Below are experts of layer 3 (counted from 0) of a mixture-of-experts language model. Rows are named router (the router's row for the expert), gate (a neuron's input weights, with its number), up (a neuron's input weights, with its number), down (a neuron's output weights, with its number) and show model dimensions 0-255. Each number is 128 + 32 x the weight over its row's rms, rounded and kept within 0 to 255. Numbers have three digits each.
After each expert's rows: "mostly gets" lists some tokens that are sent to it at least half of the time. This comes from a sample of Wikipedia text that the model never trained on.

# expert 9
router:161117123134136151114116109151153060104090135138112173153088110095112094167115078120089145172176119116112138119162166143153135131170096168197110124103114185077119096125135092071147182143114109083151133159097130145133130137113072132140135148135062138128088162095128101091121083173064103119181178166137129117114079144141099112175094131133157140122075101164051129114152138157101155114145115052151129116063111148121053118060139141193107167052084121174155060114175133145078105150164128140115152134155143080198142165116138121096045052100093168197131118126148162063082129141129156126106131135128113110149115096178115107099103164068105132083165153144119098174167153171130121087158158094135144097117077080151102141119160108125073162144071092131131098149113174149107129104124146
gate0:142116121145158115139132109146136107149151114147095113123179125157154132097104057140077098125194158115107105103120100129147109099129068192126104075167165129066091110115166137120083183143172127109177127100113138122098119118124081099177130121122121141129129082125128171058081161126126183112165189155068109174096146103157109104118155132124101149085130095145105129101165152111084147138146135167142154130077153147189123065124067087113071176134110140132148126054082134179091143140117140139149148106152139088142113109149123178190115088122175140164098099164142139100088112113142046194115168168092203084117119167134182091071072108154116107167083096094178181094151133111147161126093104133095112165160157124085153208178068157137117138210168132161129158120137179125091109118133136
up0:103124138138157114158081133161156118094166125165108151109151118153135108070132103128122117140171128145112098165162158107123136140119120154139057083176172125127096097114151113111083139118124129124110151168112160132100162116123139121107147160087171098159111050161142162109090182129148168159127134120107063151083112090141081097119144158127091141126160127163112122141140136123128172159188118181096160153071102113143069064157099067158107151142109125126165121060120085146131152109113160118099174100125179168143126116158122141201131128152122152155123145172176131119055156138141071137111203107096171067108142164154122102099075052158111137105122061075169192114104163126140124133079117085072138211123160139111099205204092157102154167176118174142134080054130206088112114126144145
down0:177124156110080056124100133190131105084077187136213122141086110134090099103170083114168045134119106126112157209162150098132155159125083136127046118108059179094136090156139125135140098103123081124141122123082153127146132104131071138153124157140114139103146093193134130133112117132132041112128094152127105089186102134186126081157081132139113088082108122099095143147117047116088139143133115092089146172103107147160153116094153202110114143088123100164077128129114131095121130146138149129150148152203144096197149161082131119094184155111175162126140067089145115140099138116102154152078145088166125114129150141159094083118091132216128111131118134120144185098086165118142145084135115135166081157134166086142113138128137117089082085106144130132056095096177096104120138088106092
mostly gets: " for", " at", " over", " between", " from", " of"

# expert 0
router:135138066160137108113093068128093166154114102149139104103155189130163106102191101169137097176148133131154065110110187067144200110127065127120159096103146190132086072177076129172131169156098133090179141072129141089148026161095158122171152145159119159095122093214118020133064169135164121125074154111129164114153125103113127127112104103156123130179176119125170182072103146177155146156128121113174143122124170103184146098167137182105104100125099151127112155112106111089123103079119181153118099146108140070123138127113105168081128130131143124077110109112112145123106068096107124106126177121173132148071102149123112123148192103157151100118122070179104089121135075158147112129078135128157138151100141200128114142132142215114133123144154152126125126126162097112102159138144133
gate0:141144100148091176085144108089144169174130139085121113165119080171137172095087113053149135062126111133104144124078154091046161104120110119146101135128123145095134107112138143149137096166172098117099141081169128075078090155109149122136163116104126106134082115141078141158170121153212164061170140160093167142103125165178130091190112103140113097137146056171129142138092106100136078100081131070149157151164197095086135154133137201146129178085132122114215133108147127150115112088129170126139106134159167144094115138124121153127102142187153149137112157041181074169143141076133159114130145100155127142157165112137078112137144132099142091156090152056118121135125095177160062078084079120181139109125145117113125127126132178157207058128071139144132125082142135122138173135100136
up0:136176114168097150114111116098190103170169148080158125090119137153131176163163111116170128051104089122097125114121156097095097087124132114124137141088115164084171097145177160068132122148179086125147128086154095129057102148087132111133134189109133079151144096105110202154169149167151138109117154154067100110151130165154120097149164131146128114078153109164137128116041159138157096185056100148173164151100142132094108174058114111207168179123137142119156151104155165126116090147126139095141077146140130182048143151128118153099078124173111137127141149039139127168092117101129177148100130102125154104158182083128109093130157122140146099149106161081130099123154064203167054177091092111161171115157154152113160101086100119131171059140113122144130126100119116135088097146164103
down0:129047134142132187076155158133166126086115127152163116118112148132168126119132132164181126107162090125124167094162065146123180141123133056095106106111127089153134144107129164153171092060122153151100131135136165148089041145142175143134075125120144083110108056077125155125136081114165106147096160144161118095089080143110187108131174091145173150121145087080098083143082129121110090156135112184087172086133112120176171135160168155153141131168131112130118198139102101130159166084189107134092053113167116094090095142111118134054072123172077140188116135105096144173130102120138178116127136179164094097145204102147102132160085132092137149127127107144114113149156126071114145119185077156129189093144120078087101133083098119186109070172187152182100136106131128132126127100136138
mostly gets: " or", "ol", "u", "b", "w", "h"

# expert 11
router:119082104118086123084126135087122180153148057121104110088098102214178112123137133122150152148148098086137149085130152104114134152096107122068089109126116095179137160094121130125101144123146167090135134169133111113111083212100140194097102134121143129097073144194094110138121150144115092101170087085122090101134138088169125090124099150078122156096161163153133090174109188090140123076121123075081148113145118107156128154145103129128135167149090124075075100093099135127121111171136124099208113126143116120148130122131129161155123128075203037104169158091164140113195124156217145136133040142135092122147140061167085188149095142190157137133087183123129169163135088081106125106127086140161113100107101157115135108153168096151194102065163136110163177122134179127127129101156152
gate11:115122109130138059118144117115164135115101122181070061122099091069077104120105113134107114151188148076060162164097167116134188112100116085139188124152105144156130030124098121144116152155159125120030118134114119109136148090147133086118110152086140171091114104136134173160130122131116113115155116146110161147191077099123134115135117137080135136166136131144116120088177113118129069103200104146154104132070137147050124189133135175130084153115124160103114095105091106105123096030123047137091138096079099160157110098091159122096173190078129154146169089101150101123137102083101154204138156087154148137145126139147125130130136077194114089094194152149159129161128124129108123105160096118171116106118112159086140088073191145149153146136138138136076088120110171161080171090115101
up11:089148044142126072143170123068129126136128117179131136131121152101078105132084144153106091089114119089134118140140097070126105129071094140139102175117066139190141054159108128164101132115138107066067096091013080145148095125094128133168166096120182141108137184162172108142134129132119141148159107162136105133136075097112113070121121148089194162055092155069118136172156164061172152127162132143127112077085103165083132133168163068153128160130187142071111090111134146081147085179102106158123127136123150162147089126099128102124167100084137153140148111163176107110122143138175185141141170093194147152124182170085131127117167098156129126135137123106213103177141071102134087104081124145110115122090135142128144127077161111125136083127140110213120129127134111150157141108140107
down11:124109083128072147153161111106113171167066142099121114143175221117167064051159138084159102146157138152107175074114085123099112156108186172144167166126138169113098118188154143115098162112123131124088130141196120197117135105137119109171102145114185098106102182091189138128116139165096112145195208091106075157160132133153119137150124100152158148136060139209124166156122120090131126126111110136113153111141128147077134144118137142142080116149147139060137085106154150102121155136080231161102102114099158121103115124145135120130146148123038141145087099156116145068165182101102133151120081105151093099091089162121143118108146142146124107102108121067140185102094127110131143086188098081097095085054129137137163122176140161106112156130096109105136092122129139070096181142109100
mostly gets: "==", "===", "\n", " T", " S", " H"

# expert 15
router:134204149150079153123156076131132135140095124144106100111102106105082116205153136140131122134146164079128182164053117157129145098110081113161099141117157143142091175108094107130144089176140136097125095145180095071155141110138140101085101141126102099123157122121093171129159133179071149072141128150166097165138139150193094118108144078128121151194097083153126074177128137159095175181130163126074117108052098161149117149135139130097156124148118119085069130138194125148186151136106154122112055191107152131107170081133151175155145072127119108166184135139108099060156167105168148171100159150119123086130119163106112075142126183069115116166143151075123103146088136164184101085138168040098143093127142155145088144061060099134110173109169109122120094110133138115143125062127131
gate0:172143092106160064176121079195111087185138117144123137093121141172113120148108155126108121141143134059096101135136183150149147182179169108174090118136150133131155130133129145144125095091126115159181102100114095120100173081145149130095152100107068124146137159157139161111128166153076131114105179101126158145137166130119148122126100126135211138156144183161138116146105127132125134128109162092113142138166184235151160120159189085151134134148152159119161139157112135122111142182101180044172127134151176130128128119093182106161138206093090203094120067205120113127158127107103087104061077148150122182158076097160086109096125144109157129166164091153144103146123046112113103136140160140142137144087153149103090121167096091152114154171147101114142123175205113109189094114056128
up0:133201103136173130147077059083123062144132147104127135125139157169080091080135153106144142112130133106100151176112177157118171127108083138124118118130197098125119124178143105169140050090091199112156092143070096125106175087089128196142144139105141088179115147171060131115147153154117145081163116164175114152140111173153143117148176168079138143129178103172161168149149148117088133121147168119135146134124167157184175099132146106140098094131154128113141152129129144153077123158142157094166082085182135171123089060140152050143167132158102165124092150130087148132152104100133121172067124119118099173090158095139081203085143125160123118148136154212154136137103177113131086168142196106197164066105114136110142148106142085144190131154142149188134160133180114148130114128130084
down0:184123132108169166135107111113144092174140188159091137083158107123139137108132126075129062098127084144157173174117191171092126120129125190131120095146121052108110096114116170119143110164155107132118126137114130131122112152152144093155153107099180141120148104147081103093142151048181133085085099108145106134131117057142083121175117113151105159057121111176177104102075060130072104163121155154122117104092168159164160169140176177144130128106095134162085146122122136125077121164104081113122110135164123134172112134185116097099173170150057152136093112148110104138117098113093197135148160116082120155135163187154144121089081138117097141165096138152135177127156129173142082130157171152123109131076050082046150140044095089166190113126151078143117146099147132114080135201096155
mostly gets: " area", "=", " into", " during", " end", " members"

# expert 10
router:091105068105099035117130091084092139135195125139204075100129135110140158120176106110079105107139163110061071146171113096111171130147091086075194123155104173147143104127106061142126142072082123096093192084115111106137085143104135095162169080129151157145109138155145122135099097136119061138134121094152154154161161121096158109104156113144100144131087168134095161111125114119104157141159130130134185143115118081134174130150087116160170107147160121168102051180087114055155136140189121105109177162114118152123125132116172148131095123134093109052123129100126141160115135159092135094151143096108121115123210146107118137173165213103166121173174112154106132159134097166184058202090151099126086143165131161098117114114148159131174099148125140141049099120117144172086107148148105
gate0:124100094142111124085093112091144100184092182140125081105143130163151177115084100151149164190143091108164176129081155110128101139146123108118135130133106115160158113165161177167163126175144067153147127167066113135139115154171136139142123091096119151162173125177123052078089110060125087130129167120176127019124105166121149180107178145118134097096131089116090116120169059163064095166168119135142107150074157074094123159127167129068157159126160117130148116154141114129081059133133132144134130154103133171131145140121180200151110091134137140126141091176145130139142135122128081166062088125131191122122183131133134111085097171119106119140151086150178122073125127092191131108085151119136117174122131168159160095128084128130089107154031161107145074135148076130184140198120157
up0:111108085181077157137117148091148109134145141149134105121135111123195181141075132163177108187102148123156174079118104090125107115120130113133150150170119125144149117176161184180134103174135103144136116180085094125117096145084124091136064076085072149174152147152113091074130109069050080177136166154114142050149140110127138134105171165097066123143156124065139118095146028173136103135141112083133082124113080077123152170129097161079134142123123106117131084131171141120101112151138112176086086111088178128124140108143191212109130079142147103171120096112112096089135180148162101126103087148168177118161154144142166162147086134131135137090148132150171198157099136136186143107105135142159149151119098175131169103122082126093074126113086167106141054138148077127178109175125124
down0:154086120143117134128162165060113146101125134130214093068170139148132143140104135146101095148060135107158107142126086096110153122104157077100102164100074174113092152144132156079154129080159120095140084147099166155139066101146084083095131105100141133148133160161140099116116134114038167202138168156143177131131061098193154115094116141157070100081138114109138052065105088146143161099111080101053140148079158122111102096155092107137106157114105131072134169170098147177144066146139078116129192124079120125113125067118074112100157149079148064159181094135194149110124096166122128137131118120131146144118130109144134177145135127129154107166158120146098115141118120145116136052109163133185120165114158138057169158107103178139121081120137134138101053097159072143104094103121112
mostly gets: " John", " Al", " Z", "ara", "ai", " South"

# expert 7
router:124063085163159117090136153123065122086137101146169098080157150103158202177119189116122121144118183115085142155124152103154168126160147100127158166127077143147179122115095124118110112166170089142105135137076131101118097078176193133123167145119130100091181110129156122144169095080070067153181119169105171100068119134081042133101128131178135176108098175125081086139108146093106176141100161078197142091126129076144145115135096090162162072085121164135125123114055157088121081145154159146119113162088040140084068126098142125191100127163166141115135110116089165197094127145158168158117119086118160106113135115151136164121191164140158133075136102171190152153101128102134118146115158117089124162106164145065140145153154095128161124116097112176141104128128161152114147141169121
gate0:129139111151156156149158151119111150116136094072138095153142172111133116143141157133169063094123211125081111125130055148132125104128141192117094128139099105149132153086057097069136137166151139126048120210129149114149128099126114108133187121104113121112159153237121112180084162133145088056133181106105149137177148087091118134147169162078119128120063165133142148148122140134106077156118129132117109127094191151137134139224121144094076110151164185174154131120145203044118116125130107149144131105111158193094117103164121137118127155121146103144133214108151116100070170151130084163088113157127109102089121109121112100139110131156177145122126161165143172141085147166151088168157139152098067153126150138106129158144149105121130194134174064148191148098163133096117123117098065
up0:142131126142163137152130105148115070109109167146105176157109158119098119146158191095186077090138154159089164092071092096152111122146157148173086126115110107149163124108095136132142085109121111097050119117098165129149109116127130108146175105052168125111126183143142108183114155153124137139126163106106143123115086094048141123125159159156158087161103157113166144151121093080156102089143125140162105119099142210177103115164105161092134106161126160163185048136148173076115158118154114176093104078146127114108139135106131052150130136137132117123155178143189171089106130140127138120039154130147084133179095189155072109081172182200134164095099127140129105167135126215162137144131177130124116109112159109095077117123155119145139186088172059126163059106161159110088115152186113
down0:133117142136083131196093181151134126182141151138147159138110126152102110138171106101190118183130134136143089100113098129099178049162132154190062110151121082134188133136140096100084127155107206099117173153122121202202130163160121149153150140144154196129119134186172102080066123151180163117120118126091151191122054132122112072129135163181175151100127112060084123095154120125090117109123090099080154087166121147118169135126135187104061109108091108103137136153120147139119148104103105108169090113136113185188118085098150102139132169130133138159132067177152109093145145127148209121127106141135126151122147153096164124156098095122124093150145134173141133127160109152188143143139094144144112135120092135143113184148047106106080109146211147149158072158176117057117172139115117
mostly gets: " St", " University", " United", " New", " State", " City"

# expert 1
router:109081186110116105182128166143116111076151112166185123150092091138163099124118126074132092112080098155139145126113132086138135127043131133069127138114151070095120106063158141133078108110147133140097086170117119180140140102154119082108120118090122135133099138174105107101126169175120124162121056149103147149183137083074137149115135120090143060149142063088138220123125130117139166153093136193083143167157077137143206137136158193065111103144088134111110152103129092138117104143139075188123111114173137175115133080136110160128108089138159092130141093142151131087169134119161119074135103174146110155102136133093158167095110094174133117123153154106098151097114201135125179108126137152112229157120070114124121115188120115173142159073148141168137108132148101103130183211083190
gate11:143172163097088176132100076093117168121151129093141186174064198144064159113128155114120124181104188155104113114160188147161101103087113146099125086114152141125089090116107146115077166129128149126156118148109133175128208115167114087114129147130126114105129175090081199124178124105093157122149116171084106119189159104123133218174140131140118123117126159058100099117093113147092174094150169073150198162152141122069132134122134125182090127106118105143148118118091157103153138169121138141130090184088128156143138167066115069125120157114206110133151135145161102091169145148120112145099143107091164192141116117122107117154144140126171119142166197082075104135189161088111189118140092093087097084160152124131118058109161084127079156130149076129148155065141181165125116145154150
up11:111130099136082173160138113163076137066154164115150134090136105187056146131213115059117122163100158149138131107143173179155097061113110121091100128148154099141149124090141155127090100088120136126106149132111101097196157165130118173141154114174123111165111089116115122147153118097118114117143070168108116127124137113150132154092118114149122138078059134103119124114080139138131148106119126181116132127151136111057132194102123072124130071118151061178114114138161093136153169203118145054113118176111132159108127115067098123182124150126185103147152159111138099140119089114171084094081113062083128138114141138137132121159134165101154111144138127169100143092216152159074145142140113094152099072213098125190065032114121035123119144109143144140153122074078118118126148169125090
down11:118108094104099144089154125145100145117142147099141141082180088113165067133133071142133118142138105131149179146131115155168161168133086103156126101146161130203194189138140104150077110140166185118081152115155113064144171089128126151119117136171119151171196121100083135174121092105129077140086164120176176163083171112162115115123134124113137084087185135184079130106098120168218106137134127165122102143054109089150140181074180112078102171191126134114104159092118120124158110084120156150138076110163149215136161129154106132149140107144093105184076066130108148162117092163126147157141115147135085136176166108087092124150092163166103161139138132084140121145159096211087114162107162158178121105158106099119118097196122119138154100105122134047099156128066110123138140088109136
mostly gets: ")", "),", ").", "\".", ");", "\","

# expert 3
router:112142024156147136149125170112135088133131122085131171069153176145062147184164138113150147107179127095111089146126132132148059146124170184136123093141092085136110140146098143155141100161165132184070086144180148131148120116143137140138118103067122143143123123063100118120088174151178128133088089190148178149147125123156163056135200131129116120140110150127151114131159115137156154180162082188109062158172110106137188105073130135125134096157139110154132132164129086129150140155079134044093149128085121153157121092169150131076100177144151084120149154201079153111181171135119128145129146196163194139150070111187128098119142069190148109173097132128101108095088113123101171160161093149128165132127090153106150090102122179129155128105117150143130179119157092142172089177154091
gate11:129143075147132142086166105093112123096083141084087138104049130134120110110157149146111116154142174105105146089041109155137162120148134146105094172149142132101138203160087126092116116119134134058136134101090086175148081144117169126130167141109154141151179144077135140136124169157128079160106093215154127104152123092157073113113152191060109135062109173151092133149143119189139078106101133121090148112143099059154069096111121113147171193124205151173091164120144183160105145089117161086145100156120179114111179212089082126140152177124173124129118122088127135113160118105135112086111159130162092143161078140123112123084114166143113126112125122064193121142103121120155147141166094138103173100154118084118099107091138074138167106165130096150181212073112173121119157139123085
up11:119141097147094125091164138133105143157109111101151051113115080141101113118130161125097073140123143139071137072078107099175141151110161144126104095152112135125136163148139127105147123158095077096113150124083099136117104112170131169126125158090128170147098155143141142163151123200145077129179140220171219163128138098098145142115156183081068149101122147127100137156095087089137135181107156141099159084138168096181123138124133107108111106126094148140099088150144208119129156135145094099167104136122184176133112106142104109204151124141178106132125112086144094120158109183119180171174132191143048110151200134099095121069158172157122159172145154078138105083087111110130114064101097089102176111150147080153144071085145134142135099205088126117153179120053102075124140178111105
down11:088152129117165135169129078137143071167159114144213078112154112119123095179183115102186101091084145100184134102175155152153142136105108103142136167138073146076107136151117078107121116106131149129130097079121147099134186104129082117137128134232093121142108140163111046142141108108127122108128093081151130110060144173121099120134103120129172161150154141102069118104163076192136130095158131155165149173066116150099135102121098107141142045130138102033102152128140119104196115129152124117167117136104143127115088175071201146119129164139149099089059137155112088123089115136197144085161142142105181172122108076122098114068202162122142147126149195107169124131145180105105144108098127168126170141135070131183120156104126117156124100158154113117059153089105110134134109102103104
mostly gets: " that", " \"", "°", " which", " but", "%"

# expert 14
router:117108150132156155158194144092120100113158153115156105153098153133101130089106174103129081096097113148131090097171131183148110117096133132134133152071112135082138104071119132113206124145134127175120100115096126131039134153153105071068128123089083068120145108134100110136135166083127094149139064212158097136137097122139072187104146108159081089166137134136128109132162054052172120170086123200095103135134141157119139101128144093127156141113136104142138152164118126159059201170088084123149102092184195015144160119099129120081086128137104117115126121089129101146111113151139135225162135114071088090097154103157141084063133168128127129125124118118130074161159127083101144146132115107115107108163112147144060195116141143092092157149165122086146081134111108091143120113159140
gate0:122150121073159175127173117132192173150080117115159169138140157160096131127074131110093119123098101156169147113128091132116116142098180198143155101149122100139156150129081139131167103181132157162157090127085143175078148088132099134083156166083128099117170107125153111095148110096153052149112101101120156153093140056112140135148143103155137145129118120088188128217117093101140155100104130180136163164126157140125110116113073115109122159141136124112177039188145136119207118112089103086108120149096113156145114139120094136154115059150158131133080077045165124167154119142120128178168163174126155149081092137103127156179169110141111192190112169110165135079183120124070166179154186149108096156148196099120172174137145107082176074138079101087103165139168108153140123121145139
up0:159109134130175152100181160125197197094124156099117071121136159113101148128084158136072106155129134179154150119117146109096120166071123161147117113096148128157158153087096109138132120124133170194161132067096200137137130164161067113050106166096149144137171124148111119094096119147155101176093099153156095111121170115169112167117142100058145121074069071058164155160159155095106093086103161130162144125088117127193109112140115144106143129146128132139151105193117113171160090160102177119106115164112127128128144099130116142154072072150144141154081101080120148166155115113151129219115143123135102097089091121108110127144147145122138139109137138184167062195153134107108104167159129163154110162109203100104165166144134100063175117119087053192161189112168115127078144105159168
down0:111074142118109128088126150122106167136166148114104181110113097067202101144233077122162109147134145143188155111093154046077114177124074138121089158059131191125068167088114085132133116103154085074091138138152173141113129126104104108127145114153152122185145121155135181191144129137125136103140107068141141136092167092123164159125157130122132110101082092043106192072127130195135083150073117097062123119162174171172158159146180157151036129105167175164126126113152120136132144112096147164136085124119161154136116156164099094130113145146127130169140168158116104112168121135152127061107107081144114157083067119156154161121114126083126081129107079151109151126099151157151154102133101125116120185125228139098104166142149108139172138115151158152114092116131099100100128126094110
mostly gets: " (", " was", " also", " has", " were", " is"

# expert 6
router:139159147122127122178121167145130152138119141112100154103112115160158184115149193108131098090161165197158149116126122182182095118094163136066114126135085122098138063139179115126107101123104167182100063127164143144106180094169109157100081144098113099111127136095105114133137193075153149125127092128059165096152136145107079204122164181133173087146115133141134155163109154133147140133089180205126103145111136135123169166095190095098114159146136134083121236142106125099114119172117193168092144049184141159137144130153150125099130152140123110117161127122070103152133166100211111101139144169113114172106121129156171113100144047159122122162139165098098116147087122097108148113140115145148163107126077077119165139108037116115080166115103113065126153107142092148149099085089189
gate0:142085106101066091090150179100151113128155142199155139077117111093183077144103190097152132129144117113176154112071103111157129135208138115153140159155108128153152148148147134130127133091108164117096140156058127128082102146107119129146083146162203159182142076032127107134165132125155106062137087099111168195143127152168111088130107154164125159132129080119103148094172152121145155187139126140151149108122106070148092110106115141120135234113118124105164151180133096150147119127169081087126151174169160092127083145088141170096082140160205119073113195199140053159118131184146160165112147137090140133138118149109171166126119073161142116138126125130104172088108094157192107115175126104124110145102101155105129115147168120135138129130167162170139130076189136137174092108130167
up0:081148136173102098120095231064071082171131142172172134101116121105150083143134167080148127109131114134155115136090106099150173150169113088133163149129145119099145146167170115118187103084146128121150097113097149142095171151180154113117093194136159131146111069130132124139121117143119085120177121105156140075117139128129091083139120099140161120157102108150077135114157114101141203162121155095144139067172107093099120126119131148113077174141128177102147111144124190165179182129185099158120165153169124138135137135055158129126093110196137108119160170173176047161117147167208173156134174138094128159117142139090172188114101117136135120118153082150102150108110118098178117119143161100142175124119061135125186117092126124165225185115141165163162120102126064169152087151143184
down0:139152170120158144133147154152096088144137142167110173123102149167118109138220094123185127126154107130166067119098084172136149142127194159149103138087098108148126150097127139079106159097116185146190107143097167132095176178162175155081153144079097140170122115152154147109138086170084191160177084099167146169145168122120123122136161141106082100215194166113105129130172150168086102097141107133112057154127063114146197102127182145103118136145093066114088092116135140105139101085127205146170141130123108120170099202158074067109182138142099166136124082144129122140117144169135162188110166155100082113129115110108110120101111210084131107112095128095173139150182127088104173094156120135122100085102118116155083144118103143165079074071081098125105109114106125110136109128120118
mostly gets: "|", ")", "),", "″", ");", "\"."

# expert 12
router:118102062127111132110180127119153148095125073134094080131081131195189122147102093146150196134107145117154143111121103130135132158126114163136141146160098075194155128163110108117136179167146133111141111052108081112133121172159100111090130128189087155118138149136103100068121131175160140146136058125180099145174128146132103119141066180164088092096189176146165138094123145179135104181171184161084138189111140153163161154113105191100073166129120060094141105110158166163098105138190068120148114163104127139157171138100078086116170118074204130119097162122083129118110108176167113122126114083158103125156133133139174135112105125053125146155188123111123162156103072119116126156112101137154064162133103199149120115114162136148156133126095106099107073169171083072173130106088137
gate0:078171131125122110158113108128138140152153162137105160159116119122114092117142108165119113103157092107124123157140113164131130095155190134161181176177115070149074125137146126096151170156144125123137140124136128113087102067071080197141113148158166143140128073153077146055110086094106126123128121130102037084120133110123106132074129131116190190159148125110136162095104102149133190090026120115126209112132155122065185099142099093118182143136133092175146108103118230128156144106153181129131184123081175127140158099178117057108149134149180087158111160084126129124119125168145125189126170111181104100135145125108145080165117068078184142193072169073126145099129130098167141081114124123108119106174173145099143154137134159115185164113147105115154094108139126094171137133139168
up0:153132119117097106110070113093144123131126136136133127119092108163090121108126089160093143121191122122128150174116147135160156127125099157158147118161126088162059112125091124139175106145113080112184099116093114130112123047072130189131114139148172125083104079134093131144096079121099117129160160162117077115153158116141129139124136103090165140148178085075119155093179121108138176171081179089104169105170106121100127165097141084103202100142103087180136122077133238155131138071096161141131186111102104140152174162207119070078148130161084106156143180134154108095107137102143072177146143106166104114115094078172117075115115121141186110224093171084115098108120132098083157058175154098105106115130146153124120109104127155122180150142110146178157197090151154117184157142134149
down0:122107121094120152142096138100136104100150168154167133131185028222151123137174125064224156114155102107146163103122146150145112112166176119084147127131159084183174148118101086132100099168144141104082175146178163099159083079181118164130074087093081087128058144150168134133109121061120181127146126104087107105089125134164133117149070167136220124115142132130152126185168144162135120090149103127133191122174123102151126125106164088068129082128097125122151148110130141094141148107076125138141173123152115122073163156155123078068145182136118109112108123095150152134112106137151084128108111152103149191144093103127125084130190084109132167173083153093105151136144131119094108134080098187156167163112114075153136102099143098165158128158115158050165104154141124107149108082090096
mostly gets: " P", " T", " C", " F", " S", " H"

# expert 8
router:137097163117127152092149164137132081075158164141155077149116172087091128128091168083119144108114153132108137101133181117103130135161086117184087132158107110116139057096135120145102122078136135095134094175125108127130093103081110192199132166148131123116159172120184151079087069098090101155091110136091136124080152106176071116152112123060173138123058129118087156107165132142092147130137130085093128127103101142059085166088119117113107127074124151136189107134142131145120090157149151150141190117131107138081154142081143189152126113116076101122131160156175122196073175087111158143083126100109191100144093114059148181132184107131142056039166162131146159121139185115181129150115175173133136150157166117159153145148050108138140098118079059128146131159113158117079105135133156
gate0:175133165141139160129094102108134138133143140168138142126180148098175186105145088128133178132176160172118098106112154090133081089096166106159116140148144104213123049118107069120122100077068127096080104134069111118172155123104104137135186125102161122139093156141117111113116128156132118172141105082081170097116099109154125127153108116097123179144176182162108132108113158152093111032086114117173114161065140124110075185122118161126135195095125130123220067121128085086127108127136056150091134140119057096131110159178124142157097086128132075120108146138246115168093119118100093122116150118104173118182172097135122160127140097142140121091140163118179170100165116184129126169167132190148092161081185086142138098142092136143122074138093135139133103135154110131175162159126143
up0:154134127080137209116160094086159175152114090139138156122124140148187105149140084091119196103169100122118155133092161159188097098146199060149149130127116116187135059182119138082105136111148151094106094109125196181146183129128111162137155118128118112120114105130085104102134130131107154180093149135103109131147149128170131047148097053125142143160117094111147135101125093131128130040145169190108135192088123144057117173115158192115143109109112137112157085128194077111143112144084098125039167112123129075126115099163126167157142061081178151088143124166211097120147127120136110118163111151104118150136150132134086185146073087150105150165131192104167115102177099118083152114070117107158113149121166129123126147147112142124115132090135096108072112130177153161125162142102180
down0:121133096166133130141123131101121117156119128117160118115095144168090088088121177119098127141145087133187181144171097139138163100094169126138139189153149114077122174178111185117169101135077168140164210180192120134124079165197141091139129152100186154123190134104093143142144091136170101095116118143115086089164137161092065126087086145126108067161162078132160119127142142109171137150153147139141094067132078105172154150170156153159160140145102036129093211135174114099128130100095196167165126101204121182144112103112137135145099108208106169137163091112110099143137093180144143129124120124098124140152089089179153097141079159098159127165107121150079092132097106127121176105104149058108072080090129191117091120075145086093138151140127161140137114099114069129124102142141132
mostly gets: " University", " Party", " career", " League", " School", " State"

# expert 13
router:104095164097148099110119114115082149164159139109142071092155144125130128079171160164141073150100130140103107137142084099169190100110075055180138144148162157130103085148138097119107152138129177073168120123121082099114112053099104128143134103127170111174148128150159127137097151143098080128091179123109134141040110211102176125087146102168175128143116104119107164099143148110145188174137132113189145087116122088105121064186127133103139107073128126063123172157099111151155112083147170068155153143130069186100169140135163111131091122171088123099089138126168059182074178121142143084072215103070126124153131149117135119105147172112150146110147084146109123091118148138192133172110133074099168132159083134172130105098057166079130133132119118124129104129158074135087177137136117
gate0:173111108101105096123113106095104167114164111099177070068161123117183079118099109166123152140157186170097158107102147112145163160222126170143176158161199123136082167109138119100104145141114129110148175099155151160193151084177172053215134144140157123153134082196166146091161145148114089153166127195151145114127194092141141083111100163144180161110128155099135141095153158125155091090174171111136134088138145127111096123162130162174102096143103147062106113126155127155159085076129158080143117141100162185152150146101156102150102084128095129123134121120142107142156066114116175152165129112127128154132126186176093093095172135158171135112144146159117207176169137142181144121110157169115114126073156138141107138090090119156102101143080110145120073120186060137142181136115173
up0:173108065128047111125135150085120203098137116107131094100162139158150090154151096081130163083190205139139168116164127106094142150124158166185135150147152113175084141096104141083150152120133180168162170120155209112108131106181132104189110143134136101189140069143094139096160150165119110159097121195178125117103155100119098134128222093092177180153102103143155132105081148145133100107169169119161151107105117168077117121144132173176094118162144131090102129174131112103169070069159128104128118152080148147092148136093183158175111083125085131121154129145137103115128102109161139143157127139159179089143127115162126142102140128164150097136101123106139161145161120132203117087139155137116081131034157117143107188135095124159139141090109061111068061143154088141138194092134141
down0:149139141145113140125106055193142053141066120065126131140158091083114134103146122082163138194091149147168152170190164183123093151091159124136100122133084108239075128117121085137126114082094155167117176172112103134114151140126157113129103045145126190174133110134137148151142131090115193117146114077140129165167110122073133101080099052112189130066141111131140119117088097153157164124121134127124071102078186153123108158136160141140138053071144145123098120087107113071103115173118159091067090124168134159176108153108147101145151140181128100153181144158078126089146126121127153097154147147133146067138189136087151106096083112105075125171131103106116114134097149128147105072100142132182154110163128134133135111122165079151215115143109142135120128108102149188168101134124124
mostly gets: "ley", "ation", "ations", "ings", "ical", "ions"